config.yaml
experts_per_token: 2
balance_bias: false
lr_router: 0.00164
vocab_size: 25865
norm_eps: 1e-05
tie_embeddings: true
seq_len: 768
Below are experts of layer 2 (counted from 0) of a mixture-of-experts language model. Rows are named router (the router's row for the expert) and show model dimensions 0-191. Each number is 50 + 12 x the weight over its row's rms, rounded and kept within 0 to 99.
After each expert's rows: "gets" lists some tokens that make up at least twice as much of what it gets as of all text. This comes from a sample of Wikipedia text that the model never trained on. Tokens count by the router's weight.

# expert 8
router:36 41 62 31 40 26 41 29 37 69 46 59 50 60 61 34 50 52 63 53 62 40 58 60 40 38 60 36 66 51 66 68 65 60 45 42 67 69 44 34 55 29 52 39 40 35 62 53 35 49 47 30 49 61 52 49 60 45 39 30 44 43 65 40 55 31 52 39 50 48 39 53 61 34 53 53 52 64 38 69 39 62 53 70 26 64 63 42 58 44 53 44 25 47 35 51 29 66 64 38 43 40 40 46 63 34 58 46 32 47 44 55 30 41 55 35 69 65 52 55 56 67 69 60 63 61 43 68 33 43 48 56 51 60 60 48 42 45 34 51 69 58 46 52 39 64 61 58 68 39 45 61 57 33 73 40 74 59 55 69 58 58 56 33 66 67 55 41 54 69 62 65 53 48 51 48 61 51 64 56 60 59 65 26 52 30 47 69 54 47 72 53
gets: " ", " is", " A", " L", " are", " D"

# expert 25
router:34 42 61 32 41 25 40 29 37 70 46 59 53 60 61 34 50 53 62 53 64 42 60 61 40 37 60 37 66 50 67 69 65 60 46 40 66 69 44 36 54 30 51 38 41 34 61 54 36 48 48 30 49 60 51 48 59 44 40 28 45 43 66 39 57 31 51 40 52 47 39 53 62 34 50 54 52 63 37 68 41 62 54 69 26 64 64 43 58 45 52 43 25 49 34 51 30 64 63 38 43 40 41 46 64 35 58 46 32 47 44 55 30 41 53 35 70 65 51 55 56 67 68 59 65 60 44 69 30 44 48 59 49 60 63 47 43 45 35 49 68 59 46 51 39 64 59 58 67 39 46 62 57 34 74 39 74 59 58 70 57 61 54 33 66 66 54 41 54 70 61 62 53 46 50 48 60 50 63 57 61 59 67 27 52 31 44 68 55 46 72 53
gets: " ", " 16", " F", " V", " P", "M"

# expert 58
router:58 58 65 49 56 48 42 55 47 35 55 63 36 61 41 61 57 30 57 48 49 46 39 47 43 72 49 52 53 54 31 64 63 37 63 38 67 49 43 53 61 42 47 56 43 50 59 48 50 61 38 53 44 33 59 70 59 60 65 57 76 43 57 34 27 35 61 56 57 54 36 21 49 37 41 39 54 46 60 45 30 51 54 43 60 60 44 43 37 59 46 43 38 63 40 38 58 20 60 47 48 49 39 27 40 49 36 70 64 44 53 73 44 64 55 61 59 28 39 35 46 47 57 58 67 47 60 50 71 64 66 54 41 54 70 76 41 55 53 41 50 44 68 62 59 22 37 37 39 75 39 44 54 52 51 45 56 60 34 41 24 40 47 54 21 58 45 65 55 43 57 45 79 51 68 49 52 68 48 30 60 42 53 46 40 80 30 55 53 39 59 49
gets: " as", " by", " known", " also", " be", " including"

# expert 9
router:36 41 62 32 41 25 41 29 37 69 46 60 51 60 60 33 50 51 62 53 64 40 58 60 41 38 60 35 65 50 66 68 65 61 45 42 68 68 44 34 55 29 54 40 40 35 62 54 35 50 49 31 49 61 52 49 57 45 39 30 44 42 65 39 55 31 51 39 50 48 39 53 61 35 53 54 53 62 37 68 40 63 53 70 27 63 64 42 58 43 53 44 25 49 36 50 29 66 64 37 43 40 41 47 64 35 59 47 32 47 46 55 28 40 55 36 69 66 52 55 58 68 69 59 65 61 43 68 31 44 47 55 50 60 60 48 42 46 35 50 68 58 46 50 38 64 60 58 69 39 47 61 57 33 73 39 75 60 58 68 58 59 56 33 65 67 54 41 54 69 63 65 53 48 51 48 61 51 62 56 61 59 65 26 50 30 47 68 53 47 72 51
gets: " |", " a", " the", " ", " of", " be"

# expert 41
router:35 41 61 32 41 26 42 29 37 69 46 59 51 60 60 34 49 52 62 54 63 41 58 60 41 38 60 36 66 50 68 69 64 61 45 41 67 67 44 34 54 28 54 39 40 36 61 53 35 48 47 31 49 61 53 48 58 45 39 29 44 43 66 40 56 30 51 39 51 48 39 53 62 35 52 54 54 64 36 67 40 62 54 70 27 64 65 43 57 44 54 43 25 49 36 51 28 66 63 39 44 41 40 46 62 35 59 46 32 47 44 55 29 41 55 36 70 66 51 57 57 67 69 58 65 60 43 68 31 43 48 56 52 59 61 49 42 45 35 49 68 58 46 51 38 66 60 57 69 39 45 61 57 33 73 40 74 59 56 68 57 58 56 33 65 66 54 39 54 69 63 64 54 48 51 49 60 51 62 57 61 59 65 26 51 30 47 69 54 47 73 51
gets: "\n", "In", " was", "\n ", " In", " I"

# expert 43
router:34 41 59 31 43 27 43 29 37 71 48 59 49 61 58 35 50 54 63 56 64 41 58 60 40 39 60 36 66 48 66 69 63 60 46 39 68 70 42 34 56 27 52 39 41 35 61 54 34 48 46 28 50 61 52 50 59 45 38 29 44 41 66 39 55 31 52 40 51 46 39 51 62 36 51 53 53 65 38 67 38 62 53 70 31 65 66 41 58 41 53 44 25 47 37 51 27 66 62 38 44 39 43 47 67 35 60 46 33 48 47 54 30 39 56 37 69 68 51 54 56 66 69 58 66 58 42 68 31 44 47 58 51 59 61 49 42 47 35 52 67 60 48 50 39 65 59 53 68 41 46 62 59 33 75 41 75 59 60 70 57 58 54 33 64 64 55 42 54 68 62 64 53 50 53 49 57 51 61 56 59 59 67 26 52 32 45 69 53 45 72 51
gets: " |", " John", " was", " (", " James", " David"

# expert 44
router:43 48 44 45 33 42 68 44 58 47 49 39 34 37 46 43 54 69 46 56 57 60 51 42 46 23 55 58 36 38 39 66 50 45 60 53 43 31 44 73 54 54 36 58 60 55 35 68 60 60 36 41 30 51 59 32 38 75 40 67 35 36 39 57 36 65 48 46 44 59 70 60 40 77 44 67 43 67 55 58 45 64 45 47 58 51 27 32 20 51 40 46 44 54 33 68 64 64 50 58 39 46 43 41 47 41 66 69 35 75 52 46 46 72 66 59 63 26 48 49 58 33 54 55 63 56 80 59 59 62 61 43 48 49 62 54 48 31 38 60 33 25 41 49 54 35 55 42 50 58 58 48 55 50 70 36 41 63 48 58 68 67 71 46 51 54 41 34 55 62 58 43 42 52 42 36 75 46 50 50 58 42 23 61 44 42 50 58 70 45 39 42
gets: " and", ",", "s,", "e,", "a,", "er,"

# expert 45
router:37 42 61 32 41 26 42 29 36 69 47 58 51 61 61 34 49 51 64 53 63 40 58 60 41 38 60 35 66 49 67 69 65 60 46 42 67 69 44 36 56 28 52 41 40 35 61 53 35 49 50 30 47 62 54 49 58 44 39 29 44 44 66 40 55 30 51 39 51 46 40 53 61 35 52 54 53 64 34 67 40 63 52 69 26 62 65 42 57 46 53 44 26 49 35 51 30 66 64 37 44 40 41 47 64 34 59 47 32 47 44 54 28 41 56 37 71 65 52 54 57 68 70 60 64 60 43 69 30 42 47 57 52 59 61 49 43 47 35 52 68 58 46 52 39 65 60 56 67 40 45 60 57 32 73 40 73 60 56 67 58 59 57 33 65 68 54 41 52 69 63 64 53 48 52 48 62 51 63 57 60 60 66 27 50 30 46 68 54 47 73 52
gets: " |", "\n", " all", " are", " is", " both"

# expert 31
router:33 49 66 44 64 74 72 50 54 39 37 58 45 39 32 44 42 50 68 32 43 44 64 46 42 50 48 55 46 61 30 28 55 35 42 48 54 58 40 53 57 45 50 67 58 63 49 49 49 50 71 39 37 51 49 59 38 51 48 43 53 58 48 50 64 47 54 73 51 65 57 43 55 64 66 53 62 65 44 46 45 51 44 57 53 08 40 42 15 57 63 46 65 57 52 45 59 65 13 37 53 51 43 64 53 38 32 62 44 33 59 54 49 64 53 47 40 45 50 35 48 50 43 55 47 60 59 28 63 58 59 56 59 56 37 42 38 38 76 58 32 39 41 65 40 49 52 56 49 58 58 68 31 63 27 44 30 64 52 37 49 79 52 50 41 52 56 66 57 09 51 64 47 61 57 28 60 53 54 38 56 35 57 55 38 33 59 50 61 44 53 68
gets: " of", " in", " for", " on", " from", " at"

# expert 59
router:45 47 55 58 55 39 47 59 47 55 35 49 78 65 62 54 56 53 57 40 61 35 45 64 68 17 53 45 53 39 46 56 26 46 47 68 41 68 42 46 40 50 47 27 70 40 58 40 54 54 56 52 60 50 60 33 53 61 69 53 63 52 51 66 47 31 46 37 30 70 34 51 58 50 70 52 31 29 61 42 56 49 52 54 61 20 31 37 71 71 56 40 45 48 52 42 59 66 55 55 64 39 47 57 38 50 30 30 58 54 36 50 43 47 30 53 59 67 24 41 61 51 55 59 22 28 43 50 81 76 49 45 47 60 35 47 65 65 46 48 63 54 62 39 51 47 34 43 28 44 39 44 63 36 53 53 56 49 46 56 42 59 46 62 71 42 45 39 55 57 38 39 53 52 58 61 53 59 52 53 35 78 38 51 42 49 32 42 62 75 44 51
gets: " m", " p", " \"", " b", " t", " f"

# expert 52
router:45 46 61 43 50 36 50 30 40 66 36 62 44 53 30 40 35 60 29 45 73 45 39 60 63 52 52 42 50 51 57 37 39 22 41 46 55 67 64 35 59 47 71 65 36 58 54 21 62 61 46 52 70 63 66 58 64 46 38 48 39 38 66 48 30 60 39 32 30 28 57 45 53 59 46 59 46 52 34 64 35 47 45 57 45 55 61 60 66 35 41 37 36 47 55 41 38 67 45 50 77 34 42 39 31 34 68 75 59 41 46 69 64 65 31 50 49 63 49 27 69 48 63 53 55 54 44 50 61 52 56 39 68 58 68 39 51 38 49 53 47 69 35 54 43 44 65 66 71 53 53 33 61 44 49 47 49 50 67 34 53 50 65 35 59 43 34 52 58 60 61 63 40 39 52 60 63 68 51 43 55 35 73 53 37 64 43 42 64 60 56 70
gets: ":", ";", "s:", " –", " by:", " -"

# expert 47
router:26 38 35 36 50 38 47 40 49 51 44 43 85 53 68 46 71 68 33 71 51 44 56 52 68 45 57 41 42 40 53 51 46 54 57 50 63 67 55 33 56 41 53 40 41 59 62 36 43 41 36 36 46 64 36 43 30 46 38 45 28 35 53 50 60 34 28 58 65 70 25 35 65 52 53 40 51 50 33 53 64 53 55 50 29 68 34 47 42 50 36 41 36 57 40 36 51 29 53 62 38 36 44 51 69 58 79 45 54 45 40 47 74 49 54 44 51 67 63 60 70 62 62 34 39 49 76 59 53 57 62 44 58 30 65 34 64 79 40 35 52 42 56 50 60 40 34 48 57 32 51 62 59 52 56 43 47 30 37 31 67 33 49 64 45 58 50 50 46 55 47 45 70 55 48 48 56 47 53 36 62 45 59 46 38 43 49 50 28 48 64 30
gets: " he", " He", " it", " his", " It", " she"

# expert 61
router:69 53 22 54 62 53 62 57 47 48 58 33 44 51 69 35 52 53 43 42 62 73 51 47 47 37 65 48 60 37 68 64 44 76 57 44 46 40 63 45 68 57 53 72 67 35 53 41 50 41 56 60 67 57 64 36 71 32 59 38 42 43 57 38 39 57 35 36 65 36 40 49 67 45 37 64 50 28 52 32 41 60 57 28 47 53 47 41 69 27 72 41 63 48 48 57 44 61 55 47 51 48 47 59 26 47 71 31 48 71 36 31 66 40 33 39 43 21 46 51 68 62 55 41 56 40 75 62 62 27 46 71 61 54 58 50 33 43 47 48 30 57 38 25 37 62 52 48 58 46 46 41 55 52 60 58 57 26 68 49 52 35 54 58 59 47 66 36 50 49 42 54 52 59 36 64 57 32 52 66 55 61 41 46 48 38 47 62 46 36 60 53
gets: "S", "L", "C", "M", "T", "D"

# expert 33
router:49 39 46 55 45 48 30 57 36 66 56 51 61 27 40 56 47 31 56 53 49 42 54 35 48 64 53 45 63 45 41 54 54 46 40 45 50 65 63 42 69 78 62 20 34 70 53 34 41 49 44 62 36 53 56 54 26 50 53 73 52 62 48 71 52 60 40 37 67 63 64 48 43 60 50 32 56 45 61 46 47 25 59 34 58 55 48 70 65 72 29 47 59 49 54 48 58 21 53 61 65 41 44 31 45 60 49 34 53 50 54 49 37 52 54 33 53 37 66 72 58 49 47 59 36 78 34 42 68 42 49 42 58 55 31 65 44 76 44 41 54 30 53 60 43 67 67 58 57 46 49 64 48 43 24 49 47 36 42 59 55 48 76 42 60 54 37 53 30 27 37 39 57 50 42 59 51 53 48 37 43 46 37 49 56 69 57 50 34 72 32 35
gets: " not", " had", " have", " up", " would", " has"

# expert 56
router:42 48 25 50 39 36 41 50 48 40 44 69 35 60 47 53 61 38 34 40 52 34 49 60 44 33 53 41 59 64 57 62 23 43 44 40 59 72 42 69 20 43 56 37 52 68 51 49 56 65 51 48 64 45 27 56 59 48 72 59 25 64 48 60 39 54 54 55 44 44 39 20 47 42 55 81 45 54 51 76 37 38 43 54 56 63 49 62 65 30 43 37 41 37 51 46 57 56 41 41 42 60 48 72 62 68 74 37 64 68 74 53 52 50 47 51 45 45 70 46 54 61 61 32 68 50 62 57 38 42 44 33 66 57 58 61 63 46 52 50 34 53 67 52 20 43 46 47 61 53 48 39 62 42 51 55 70 63 54 47 34 48 71 53 50 54 59 46 29 58 55 44 44 30 63 62 40 53 40 56 55 63 62 61 50 65 40 35 61 28 63 61
gets: "″N", " /", " Coordinates:", " Country:", " (aged", "°"

# expert 36
router:38 61 55 39 55 41 57 38 55 68 53 50 74 38 64 49 48 47 38 62 62 32 42 48 60 62 55 59 54 63 57 57 55 60 87 32 42 38 61 45 52 58 72 45 40 63 41 55 67 55 43 38 34 62 34 33 37 43 40 37 56 44 66 33 55 60 62 57 62 58 34 60 39 61 41 26 64 67 38 53 41 64 54 66 47 55 36 50 41 48 58 40 41 37 45 54 71 27 33 49 36 51 45 24 46 65 62 56 43 35 50 55 42 50 69 75 63 39 63 50 66 46 57 61 66 48 80 20 47 46 62 35 52 50 59 66 38 39 43 54 64 45 47 40 57 48 61 31 50 59 67 29 64 59 49 47 46 27 29 47 57 50 45 61 42 71 53 42 45 26 39 25 54 49 34 42 47 66 59 59 49 36 50 39 55 50 41 46 34 57 62 56
gets: " that", " which", " but", " when", " after", " where"

# expert 42
router:37 60 50 42 28 45 40 44 39 37 40 47 52 62 60 45 39 57 32 49 41 81 46 51 52 67 41 42 47 71 53 17 51 40 58 60 54 60 50 58 48 54 60 64 39 38 31 46 41 31 69 69 41 53 46 67 32 39 38 41 49 33 37 37 47 46 40 62 59 61 54 57 58 41 55 71 43 51 49 55 49 58 45 54 58 61 32 58 46 50 27 55 47 63 47 30 51 59 56 62 39 45 42 66 60 46 53 60 49 39 64 48 70 70 50 45 31 63 34 63 38 33 54 47 28 46 61 60 65 59 54 40 42 43 46 34 69 98 57 38 33 63 42 56 88 58 34 49 46 45 38 47 37 46 80 53 14 55 40 42 52 34 36 54 45 47 51 44 48 56 36 51 68 60 48 32 53 39 45 52 50 44 54 49 46 38 53 53 50 56 50 51
gets: " the", " a", " The", "The", " an", " his"

# expert 60
router:37 42 60 31 42 25 43 29 38 69 44 59 51 60 59 34 51 52 63 53 66 39 59 60 41 38 60 38 66 51 68 67 65 60 43 41 67 67 44 34 54 29 53 40 39 34 61 53 37 48 49 31 49 60 52 48 59 43 38 29 42 41 66 40 55 30 51 38 52 47 42 53 59 35 53 53 51 64 37 67 39 62 51 70 27 63 64 42 58 43 54 44 24 50 35 51 30 66 62 38 44 41 41 46 64 36 60 46 31 49 45 55 27 41 57 35 70 64 50 56 57 66 69 59 65 60 44 69 31 45 47 55 51 61 60 48 42 45 34 50 68 58 48 50 40 64 60 59 68 40 45 59 57 33 72 40 75 60 58 70 59 58 56 33 64 67 52 42 55 71 64 63 54 49 52 48 60 52 62 56 60 61 65 26 50 30 45 68 54 47 74 51
gets: " 0", ",", ".", " Le", " June", " Gu"

# expert 23
router:60 48 42 50 53 48 52 55 46 25 55 43 39 41 52 52 64 56 65 37 55 57 76 53 40 39 52 45 55 42 58 45 47 45 50 47 71 32 28 46 53 65 37 46 82 67 53 51 41 42 32 61 32 80 36 46 31 52 40 62 36 52 57 57 64 50 74 47 50 35 58 67 44 71 36 35 64 39 62 59 67 27 42 40 50 66 66 41 48 60 39 57 54 49 46 46 49 51 58 49 41 46 45 70 38 52 53 53 46 43 38 28 57 44 60 70 22 41 66 68 43 22 33 38 57 39 40 51 38 57 53 26 54 66 56 39 53 49 42 59 56 46 55 45 27 59 44 65 61 70 37 56 52 47 33 49 39 52 78 61 49 56 47 55 56 33 51 38 53 60 47 22 62 52 69 49 40 64 50 37 64 44 59 67 35 81 67 42 37 50 50 50
gets: "ation", "ity", "ers", "s", "ic", "ies"

# expert 4
router:38 35 55 46 40 49 66 51 63 56 37 54 64 50 35 39 49 39 47 27 48 41 63 44 42 64 25 65 52 52 15 47 61 41 28 40 55 51 46 53 69 39 68 38 25 53 57 28 63 46 53 51 48 60 60 63 33 55 44 70 39 44 58 75 43 47 43 63 46 58 53 69 59 62 52 52 60 51 47 60 51 56 57 54 40 18 40 51 38 51 61 53 53 44 49 47 58 24 40 40 39 59 62 53 49 46 41 48 60 74 47 53 44 79 54 52 36 65 52 45 46 41 63 60 51 40 40 22 57 48 60 49 57 44 47 58 40 33 64 65 30 33 25 38 67 38 66 55 55 75 70 64 25 46 38 43 46 70 59 57 50 66 58 47 46 42 39 71 41 24 43 66 57 56 62 27 48 54 51 41 52 39 59 42 42 50 45 54 66 28 44 58
gets: " to", " from", " of", " into", " through", " on"

# expert 37
router:54 40 60 54 70 56 42 58 56 48 63 52 36 61 55 51 53 28 55 60 33 71 32 54 55 57 19 52 33 49 58 41 33 69 36 70 38 39 55 48 66 47 36 65 41 30 46 71 60 59 47 47 61 42 64 41 61 34 55 47 60 68 56 44 57 44 50 54 27 26 48 67 52 62 59 43 24 60 57 44 43 54 62 32 62 51 13 71 42 37 39 50 76 50 56 62 50 59 43 37 52 70 52 60 76 46 62 39 71 61 31 59 65 45 34 48 57 68 43 35 52 57 44 47 41 37 43 47 36 38 62 44 42 43 38 52 45 44 54 61 37 66 28 44 49 42 30 54 18 40 60 69 62 57 49 58 56 46 53 33 69 45 32 45 46 60 45 45 62 53 39 49 66 60 40 64 49 47 56 41 44 67 40 52 45 36 42 49 60 64 40 61
gets: "\n", "-", "|", "=", "\n\n", "Personal"

# expert 53
router:36 42 60 31 43 25 43 28 40 70 45 56 53 59 61 35 50 50 64 53 64 41 56 58 42 38 58 36 64 48 66 69 65 60 45 42 69 71 45 35 55 29 51 36 41 37 61 56 36 50 48 29 51 59 52 50 60 45 38 31 43 43 64 41 54 30 50 39 50 47 41 50 60 33 51 54 51 62 36 67 42 64 52 70 25 64 65 42 57 44 52 44 25 48 35 52 28 68 63 37 45 40 41 46 65 35 60 47 34 49 47 56 28 41 56 37 67 64 52 52 58 68 70 59 64 58 43 69 30 41 46 56 50 60 61 47 41 47 34 52 70 57 46 51 39 66 58 58 69 40 46 63 56 32 74 42 76 58 58 68 58 61 56 32 65 67 55 39 53 70 61 62 53 48 51 48 61 51 63 55 59 57 65 26 52 31 45 68 54 45 73 50
gets: " |", ".", " United", "s.", " =", " USA"

# expert 16
router:36 42 61 32 41 27 43 28 36 69 46 58 53 61 60 34 49 52 62 53 63 41 59 59 39 40 61 36 66 47 67 67 64 60 46 41 66 70 46 34 54 28 53 40 41 35 62 52 34 49 48 31 49 61 53 47 59 45 39 29 43 42 67 40 56 30 51 39 51 48 39 52 61 35 52 53 53 63 37 69 41 63 53 70 26 65 64 42 58 43 53 45 25 48 36 50 29 66 64 38 43 40 41 47 63 35 58 47 31 49 44 55 29 41 56 35 69 66 51 54 57 67 69 59 65 60 41 68 31 45 46 57 51 60 60 49 42 46 35 52 68 58 47 52 40 64 60 57 69 38 45 61 58 34 73 39 75 60 56 70 57 58 57 33 65 66 52 40 53 69 64 64 54 49 51 49 60 51 63 57 59 60 66 26 51 31 46 68 54 46 72 52
gets: " K", " 7", " 9", " W", " 8", " T"

# expert 18
router:47 48 31 32 51 48 45 51 69 50 69 42 47 58 65 54 73 37 48 62 80 40 49 49 70 38 29 40 37 32 59 46 24 65 42 59 48 43 77 48 50 55 48 24 52 45 57 44 66 54 56 39 45 57 58 22 29 25 44 61 54 58 58 45 46 43 49 65 32 16 46 36 53 47 48 59 60 52 52 23 50 52 55 47 52 62 72 55 65 56 47 49 51 62 47 54 38 40 56 46 39 63 71 43 51 52 40 57 39 45 41 64 46 40 35 61 67 69 27 36 38 71 50 40 30 44 57 27 57 44 58 40 49 55 32 36 65 46 48 52 35 56 51 36 43 46 36 55 52 58 61 63 45 58 60 65 59 68 42 44 36 49 24 49 43 50 53 50 67 47 31 52 73 60 32 50 42 38 47 56 60 36 52 43 71 38 38 55 64 40 41 33
gets: "\n", "==", "===", ".", " ==", "s."

# expert 6
router:34 41 62 31 41 26 43 29 36 69 46 58 50 60 61 34 49 51 61 55 62 41 59 60 40 38 61 37 66 50 66 68 66 62 46 41 66 67 45 37 55 29 53 38 40 35 60 53 36 48 49 30 49 60 53 48 60 44 40 30 43 42 66 39 55 31 51 39 51 46 40 54 61 36 54 53 52 63 37 67 40 62 52 71 28 64 63 42 57 44 53 44 25 51 35 51 29 65 63 38 44 42 40 48 63 35 61 46 31 47 45 55 28 42 55 35 70 64 51 56 56 67 69 59 64 59 43 69 30 43 45 56 51 60 61 49 42 46 35 50 70 57 46 53 38 65 60 58 68 39 46 62 57 32 73 40 75 60 59 69 57 60 56 32 66 67 54 40 54 69 62 64 53 48 50 47 60 50 62 56 62 59 66 26 51 30 47 68 56 47 73 51
gets: " was", " is", " |", " and", " were", " are"

# expert 28
router:52 60 53 41 50 65 44 41 39 51 48 62 43 60 25 50 33 58 79 49 53 39 41 59 41 50 41 53 60 61 49 48 57 43 76 40 48 75 67 74 51 52 62 52 38 52 47 50 57 42 70 38 60 70 46 39 52 55 45 65 42 55 45 44 75 47 42 79 60 49 35 40 64 40 67 51 56 31 52 55 64 55 54 57 54 56 53 66 48 56 51 62 50 26 26 50 58 40 50 22 52 47 51 44 48 41 29 66 46 45 54 56 46 53 53 35 74 54 47 51 67 38 54 45 59 64 51 55 67 52 47 43 39 61 68 68 55 43 62 41 29 26 26 75 42 20 38 28 64 46 52 48 28 54 40 43 72 54 53 48 41 65 47 38 51 48 64 33 62 50 53 47 69 52 47 40 73 57 46 49 70 69 46 52 42 32 67 48 43 33 71 66
gets: " with", " by", " for", " at", " as", " under"

# expert 48
router:35 40 60 32 42 26 41 29 37 70 47 59 50 59 60 34 50 52 63 53 67 40 58 60 41 37 60 35 66 50 66 69 64 60 43 41 69 70 44 35 56 30 53 38 40 37 60 53 36 50 47 29 49 62 52 49 59 44 39 30 45 42 67 40 54 30 51 40 50 47 40 53 61 36 53 52 52 63 37 67 41 63 53 69 27 64 64 42 58 44 53 43 26 49 36 50 29 65 64 39 44 40 40 47 64 36 58 47 32 47 44 55 29 40 54 37 70 65 52 56 57 67 68 59 65 61 42 67 31 43 48 58 50 60 61 47 42 45 35 49 68 58 46 52 39 65 60 60 68 41 43 61 58 33 74 40 74 59 55 70 56 60 57 32 65 67 54 40 56 69 63 63 54 49 52 49 63 51 62 57 61 59 66 27 52 29 45 68 52 47 72 53
gets: " 1", " 3", " 2", " 0", " G", " September"

# expert 21
router:60 49 59 48 31 56 45 40 55 50 83 31 49 51 51 39 45 43 27 45 40 46 39 54 55 45 45 39 55 55 59 42 19 34 51 34 58 52 66 62 28 40 38 37 39 37 60 63 41 37 61 54 56 38 24 50 68 51 51 56 51 52 54 38 57 67 59 46 19 45 44 45 54 54 50 70 33 39 59 58 38 45 54 29 37 65 70 38 55 24 32 41 63 49 60 73 47 63 68 46 73 34 57 33 43 79 57 36 50 42 64 49 44 61 42 33 33 21 59 64 58 49 45 33 64 54 49 57 50 33 50 42 33 52 53 52 49 42 72 61 37 55 66 37 49 56 71 63 57 35 40 48 64 49 60 66 55 50 57 69 44 54 52 39 44 40 36 59 42 55 58 30 34 49 40 57 50 58 52 58 59 72 56 72 63 48 36 50 38 55 60 48
gets: "8", "9", ".8", ".7", "7", ".5"

# expert 19
router:69 41 22 73 67 52 67 60 52 43 71 33 47 40 40 67 57 51 58 41 46 43 58 59 67 57 57 54 57 24 53 38 52 48 46 41 14 42 43 50 51 56 48 48 63 80 50 52 56 60 46 69 49 37 26 60 34 62 41 48 53 49 45 45 60 66 54 54 56 63 58 41 53 71 38 51 59 38 71 56 44 30 50 53 77 36 54 36 54 51 60 69 60 57 53 34 66 31 61 64 49 44 42 61 45 40 37 71 46 73 64 33 46 41 60 59 29 42 64 47 23 51 35 26 41 53 46 47 55 70 34 40 62 56 37 53 41 47 46 54 53 41 59 72 49 45 57 35 58 76 50 28 20 50 52 36 44 35 44 52 50 43 58 52 54 30 51 54 57 47 56 47 49 34 35 67 59 51 37 42 53 53 51 67 44 53 64 56 56 55 34 56
gets: "ing", "ed", "s", "er", "y", "es"

# expert 46
router:36 43 62 32 42 25 40 29 38 69 45 59 51 60 62 34 50 53 63 54 62 39 57 60 40 38 59 35 65 49 67 68 66 60 46 41 68 70 45 33 54 29 52 39 39 34 62 52 35 48 45 30 50 61 52 48 58 44 39 30 44 43 66 39 55 32 52 39 51 46 39 53 61 35 51 54 53 64 36 67 41 61 52 70 26 63 63 41 59 45 52 44 25 48 37 52 30 66 62 37 44 42 41 46 65 34 58 47 32 47 44 55 30 41 56 35 70 62 50 53 57 67 70 59 64 60 43 68 31 43 48 55 49 60 60 47 42 47 34 51 68 59 47 50 40 64 60 56 66 39 44 61 58 33 74 39 75 60 57 71 58 59 57 32 65 66 54 39 54 69 63 62 54 48 52 48 63 50 62 57 59 59 65 26 50 31 47 68 52 47 73 51
gets: " |", " the", ".", "==", "'s", " ="

# expert 29
router:36 41 62 33 42 26 41 29 37 69 46 58 52 62 60 32 51 51 62 53 63 41 59 61 40 39 59 36 66 51 66 70 65 60 45 42 67 67 44 34 54 30 54 39 40 35 60 52 37 48 48 29 50 60 51 49 59 44 40 29 44 44 66 39 54 31 52 40 51 48 41 53 60 34 51 54 53 64 36 69 40 62 51 70 25 64 63 43 58 42 54 43 25 48 35 51 28 66 64 39 45 42 42 46 64 35 58 46 32 49 47 55 28 41 55 36 69 63 52 56 55 69 68 59 66 60 43 68 32 43 49 55 49 59 60 49 42 45 35 49 69 59 46 49 38 66 60 60 68 41 45 61 57 33 74 39 75 58 56 68 57 58 56 32 66 66 55 42 53 69 61 64 52 50 50 48 59 52 63 57 61 59 66 25 50 28 46 69 57 47 71 53
gets: " |", ".", " was", "s.", "ed.", " ="

# expert 27
router:34 34 36 49 42 39 47 45 53 43 39 67 64 53 53 46 49 50 62 50 49 39 55 48 49 47 54 55 46 55 43 62 42 48 61 69 42 30 45 62 49 45 48 33 49 38 52 64 50 48 39 52 72 25 31 39 64 46 46 49 45 39 59 37 23 62 51 44 70 33 37 36 33 49 23 52 47 69 50 57 35 46 48 65 66 41 54 43 61 45 43 37 57 50 37 57 38 65 66 45 69 44 52 43 33 37 75 55 49 48 73 38 54 52 42 44 53 53 22 59 61 80 51 54 49 60 43 31 31 30 41 46 27 47 65 37 66 52 50 56 44 72 40 71 43 62 51 64 62 34 70 49 59 31 41 81 53 72 69 74 64 32 64 39 35 45 54 50 51 60 70 62 58 34 65 46 51 50 68 58 62 33 62 42 43 37 57 50 52 51 59 47
gets: ")", "\"", "),", ";", "7)", "4)"

# expert 13
router:66 51 64 34 42 69 63 67 51 41 31 70 52 57 56 44 52 63 56 57 42 37 40 42 61 65 45 67 49 31 48 54 44 36 31 68 52 37 67 38 54 41 47 57 70 23 56 59 75 70 68 49 60 38 51 24 58 47 44 50 47 41 64 42 40 28 57 42 57 54 48 76 39 60 66 45 39 47 30 50 57 59 57 56 59 64 57 62 42 49 50 49 30 44 56 44 47 55 14 50 48 33 41 43 42 43 58 27 75 71 63 37 66 63 50 39 59 39 48 69 73 43 47 42 60 20 28 54 49 53 34 48 55 45 60 35 62 43 49 42 39 71 49 31 39 58 46 58 56 48 44 56 65 39 47 54 61 67 64 58 35 34 61 49 59 53 41 39 40 53 46 68 32 34 43 60 35 26 44 59 52 56 47 50 47 61 47 49 63 33 53 63
gets: " –", " -", " —", "-", "–19", "-1"